{"qk_norm": false, "learning_rate": 0.00092, "train_tokens": 261500000}
Below are experts of layer 4 (counted from 0) of a mixture-of-experts language model. Rows are named router (the router's row for the expert) and show model dimensions 0-255. Each number is 128 + 32 x the weight over its row's rms, rounded and kept within 0 to 255. Numbers have three digits each.
After each expert's rows: "raises" lists some tokens whose logits its average output raises strongly, later layers aside. This comes from a sample of Wikipedia text that the model never trained on.

# expert 49
router:103166131099163075117161140113129169184204114120081111095170113084101177135186136113132097137160199098151100155182147076126090138150097166109125119145123181113105128122087128147134159084076159130183148149096124116130147094133168192166153097124159102180089135103145131136139171148130118144217121094112154192134071105144150082136162103103141159086132089153148055160159155144164104155123120118141078116095110113133094093107149133167069125195118121133112101089109139128141118112140137148089146129122126104155187060114134190111132072147108093191099133119150101155121132146143187166117170194129105086111122147111152127118165136133170090147189121100101080173067192094064103109134107123100185128145174144151099114138067179135154147121102161116195082130162152100198130140190128
raises: " ", "-", " and", " in", " a", ","

# expert 45
router:100117136188165158168096124126144164133138129130125105167147118093159108130168117150122136144134151130197065183069130086161144082149077113119102139151126104117105108178126099124124151099066153158152124153139120135145156144093100127148130135152144108135115079101147117139116114110136138058089163123158251218114107127134109111140109083110097123181141089082186097096169142053181088090111133125134119111081103181120134145116154114143112075158071145140128130053138141108096131161128127175141108139124051136151095076228145140137101072126172173126078124118159124107123138169031085080129097129119095111070095099145111188130126094122145107133135094130051114133084173184138072163097141151118139141126128112086101174153114083144162103127135142170148163112142129098101090122058110
raises: "rap", " same", "re", "yl", "me", "ra"

# expert 15
router:140120102129172125089120088154162123072135088093164184213107151166080097138118073126108124050146160080116146153127109146167128140128133122117171152144138106095136149075125032091086140093101109101119104129140146110076148111094103080113160132075055131097166186131087114090149194132113109165161099135164082103133139065174152123109191135111177132106144089112081143126137164095120160130175109138149105108147166039136138098123124118137094100159143043117141102100132087156170115152175109110095161148107113163149112126158090068097125158078162157131120113129133112132092107090076097130156126130169117090174122115115165120177061082163066172080115137185148158125059165136064107132189162136112134150090124129155110136094140086091184097098114104160082127166093126149133162142113130
raises: ",", " (", ".", " |", " to", "-"

# expert 18
router:126153129150111154104116161181087150152163153143121066165202113136108150069091113088135139084045060080163123115138145095101109082114111110080124050175111139091159116158109178064111116172138117106155028114102129109129156109136117142112127091126088131145187055100118085128171128120125097095096134085080189122212166156115143129095148151100116145142128138154133109160158145122101143080150060132125115136144143101150142110121125146119170125124151108091152118080127137123119090132122120149134156211136132116112097155160188103114176118137120098108093144090133111144146096171082102120134108163149176184000064195132142096106136132138122133087166122165130118094112133159117069129081143159113125110179151170126106153134127104107113177142137115134149167163098101131024114138108108
raises: "s", "u", "th", "ta", ".", "oc"

# expert 46
router:119118112140060134114058144130139146077079130118064155076074187151118177086172160175157109112123130176140109140097124151135109152110159108112153075127101122160131233119089163140035072119124096137100165126150121119159162083134099148123106129228133129174100111139155130078150108130092090160123143092114126107170100073141117131144103128147159143076068194107096162114119184128123113100098129154130124114159154127143072152171183128156190089144084147139136097157031138100102165087112127105167108133124131140138052140120129139052097146126153057096133158102103133137148172137096124077115077073113129150168123108138089147157134063112160106206111158088166115081116131140163140173120124136170066103114086130083121107131140087093114136142107095088133118108158106118139126101131111
raises: ",", "-", " and", ".", "'", " ("

# expert 50
router:173155147119072154139120138140180082129124113114090206135145159124134117148168099130148146128164176093155127184153116111094156150083091090154146107168089108182148166130110128096103117104148126171135068132179117121104078144156101126068118140107072147133132171120114105123112136182078150101147109142130147089143188104079137080151100107162144136177142088096141150216035133110161162144152080137143094147168127158119178117144100136096106120084112111082109137127123119110174160131134077129144082133148072131118128113135095142181200136074086098096168037117077125093161173141127142066122088147127144113136126106078113132141121061124126129094104132146147201204165133137106152092109124115115187130089125132153162105165178061076151134107124102235147117174079111149096090121108108
raises: "\n", ",", " (", ".", "C", ";"

# expert 47
router:148078090145111145123178120109152139141173157124131089100141100185154159125144119099093112117141073136111182161154132116108124130135174139112090167150161142086108122099095085146078056113142128170106127110115129152195144083129153151139156135139133128155142071131104144147121138098174155091103104152200122128055148182151156189140139144074095102131131109131150070101095115150104149141104109146132197124129063100081075119064149104101098120147140127170167093108202132088064105099100121128221165119097104138142126192157163187129137133160097154079128093098168130071129127118183146073137150129127103134180084091174163110118083169113153163071129145106099111184093129118079142112182044167177082088121128101163116105129104103145129176201148127162122132118054142150092139091146106
raises: "s", "t", "c", "til", "vin", "te"

# expert 42
router:076134098157133197126118115164087070149112136123122125145179095141116195112192195074132138117059162201148104158138135085111069166148143153123117178076095155101122156181134157108166180146171158133122103173114136152174169077133172162099121133167153138202136165126117139151182166148166172150139099248106109163105135146122115139122159097132108048143165160150110137121096076167149079150139134175109128149166091105125107121091177127160110121098115170086129166129141203121102107135103108161132150104141146173134142158100122071124130120152183121168161079129169133114138119101161094112157184138131149089135107147096140061100129119114121133102090127087077124136119137086121141185136195116129061170121064146105100155175091171070142117135115149143152157152087087137161138130156148
raises: " the", " a", " its", " his", " their", " an"

# expert 10
router:108143129122118130170110086159156146119091112195110155175135149126103136171078148170089183122128190042075173085151100152131127118146047119151051154066162102114134158136103179168133142148160133104133126118108135130083115100151160073106130100117120106146137167165133121147140149169115091129116089108145167161145078131159173128147144081111040143032058165113104144076124079140098118155117163146136144084120106158102116131045139136211144076117080205108121164064142138128124138133129110161104134128085126102167157120089110111171098146151078115100096095060141078149085154171118120173138137206108104139082171134098125069102161116122116110112136126137172129074210119104124172104158107093101099145078105165172149127153131118114108149119165161092137146140138134113159145137137127
raises: " the", " he", " it", " a", " they", " an"

# expert 57
router:139125097123170111118151107156124103211171081154091137188127073081107123117161216064116127132135147109189112127134157142120153136124127149128168152072106142037105158116112168119243104108150163125107142149142135119135165124140132144134140140131072135172187127126120129158120127135123106142158144119101125128149099153133132190123127151147054129124145155179158131057111074162125128150147115147131086092157152119158174073130158100046136127140051222123139129139168181121130110091081125178118147133128146157119122157113116128125085150164054114093130134144112122146130141116043118130125092112136135078116097153138131098096086142088124069058061047052142120149106144139125200136100113147109132130151121073181156154128099127159166141139145120158105100114124133145068150120084072
raises: " the", " their", " a", " this", " his", " its"

# expert 1
router:181127122132203128106133123110174127092174158122182104143134130068138093110139139090159139064160088094065162123093139111131163104145132123160171091076148130117180110090157167145084119162096114144130123150122125130081076107087176094152133127100137125175093197203148139094121106137106143147124181029121091131170075140174188103140091083104099147117153124156126164170150104134142087128187099140124111105150107125221176170094103075128144100161117099105119131117137144145039139142110094146103130121161109147137135120084143110168170161136032155167113177127112171143125094128091080117165156084114108232107188086115106087152169155167153126136140150101106103152124167153165053095124097176086128128100128120107162111153144144157118116089156121161134109130086107122081100144110125
raises: " |", "====", "\n", "==", " ", " and"

# expert 23
router:091154105140169171148166099127121122057161154082125133162081155152080168104143108072125199156123166121164098110161098138087157126146127153125155101107173083186141067153150126136089167136114126132143085143155154145119145161165119142129087091215158109121098054070181082167156129127120119137125095172081209170138137174198173148130149086182172154153097141135129116155146140159078102138163164112131143095137117111134096071093144100062149169140179075140149141105153204177144109118151138174157150110093107133143196064147117088123162109103142129064086147112097118169107128125120174104110146101188139125131145160128119056125147156066114131105090117171066084111113147076116157128104173175132111165133121133144128167133069117095121157154158080154107137160147132116124094089094083
raises: " ", ",", " in", " of", " a", ":"

# expert 26
router:113115097113076174157132150100130152147130103083131087169127173107172110197113124128089115155133131056104124153131113148157091113107158093101123135160130089143132145154166110105093083135102147159113143144080107104111126124103209107100125121133092147153082170117103180109139160149150087144179098129148159087100141131096121102141092083095141081110136066114147104132142143032104148059163099156133131162105150100116157250160127115092079111140143127130142124170077139110093095120100137152151076149095137145117103141162127165193103166155120173105104111160145128159108104127149101108166141140175118159086089168133158139127098176099137197098147134114176133124161062126133086134086201171088049128129255083114138118134124089154187091146098119158174139129094121122148133077120062
raises: ".", "-", "ov", " ", "ed", "ex"

# expert 25
router:151147126134113113133113135136170080141094133111065239130163152167115138081139102117138096136113205135123158138111069145152102186113156135130145118135075114134100134123103176105035079097181105124056132115089129098144115114099136122075165106144103186102167168161125159086078099105096052126100088109159096086113155106065111058108122105180154088130128130134067111157085138126137166143100159086112101112138130144091155185164121087072177136153116104150127143126090129123154104101079120160128092108119116090119100149112113170117077083152120114121182128124109163115153141126140150076188078124165155137171191104089040154168175106137101160158090135157107145128158177151100182076134133127074127150128089141160147094146151067081167158091143144133051120104140108122109158112145133
raises: "-", "'", ",", "–", ".", " and"

# expert 44
router:102169067085106121086081164104188148164165137174083155130137103142131202129161086133132114091143164188115149135128131125136133148169117061105149117109132142169062145040100145124119088130130121098076070106200103101138147132136120154141157137127076163114136166104211104090109153140202095170158150115136117143126100146069124140125126164131158173105130124161131147187131075082087128167131169155136178130076157163135119093085143076105160155128137074133120097101125122085090132136127098147158164123124236105125072133110119231104119111117094136153135146101088038109136172111152144085140174091147118167157125170138104131135132134128138110163133150137132203122118151116102123169165124173143162129110177126111131149136152103159172160103118113127094096060156136106134070136040138
raises: " ", " D", " F", "-", " E", " A"

# expert 32
router:084128148137095111125139142085136169159169118159127114147090145089137143151149100108095099139072097114132108126108124075114121169148112104148129114139150100173176087147154136143040140085105191159136112146150176193129149170065222093120130122091098138077135127130145119192061133118105119046116114110204150085115110078142068164110106134141115112102127096147164102119178173081037131155141137121135101175143097129131134107065128110114119168105139172127134103122147138139130109081119100125128117143133053139112120181162161136111176165175136112095172048202148136145137146161129098113122109153129092159123086112137123086131113140107135152101183117052133096145113132159118101110105143104142158179141160078133090143129132101124191154121132089148146156127049182149074131076188036
raises: ".", " of", " in", " (", ",", " as"

# expert 40
router:147160078113179181105135077176079115144139218148133158109146091112138110189123133146117116152118102170171188121159098181097110169139067174130149131113161136147119129068103125138150147139120157141234133169127144073189107121154093090101122100152170159167126086077099137201105140152138123139070088133108134148134161099131084109105168161143157152107161146133117100129179108184148176095162137128131129139161115144131084108143119093150125116101141168115069160082078109151130121141177111133088180118110106132158092128118126075143127088146165085117125134142075122168131133094081090162166149113141071103115174165087111111157112172115124110161140118118115134110170067097183173162180149122114135145144047102058114130144079148179104102125091176188126133157163143092127165166166223
raises: " he", " the", " they", " it", " she", " this"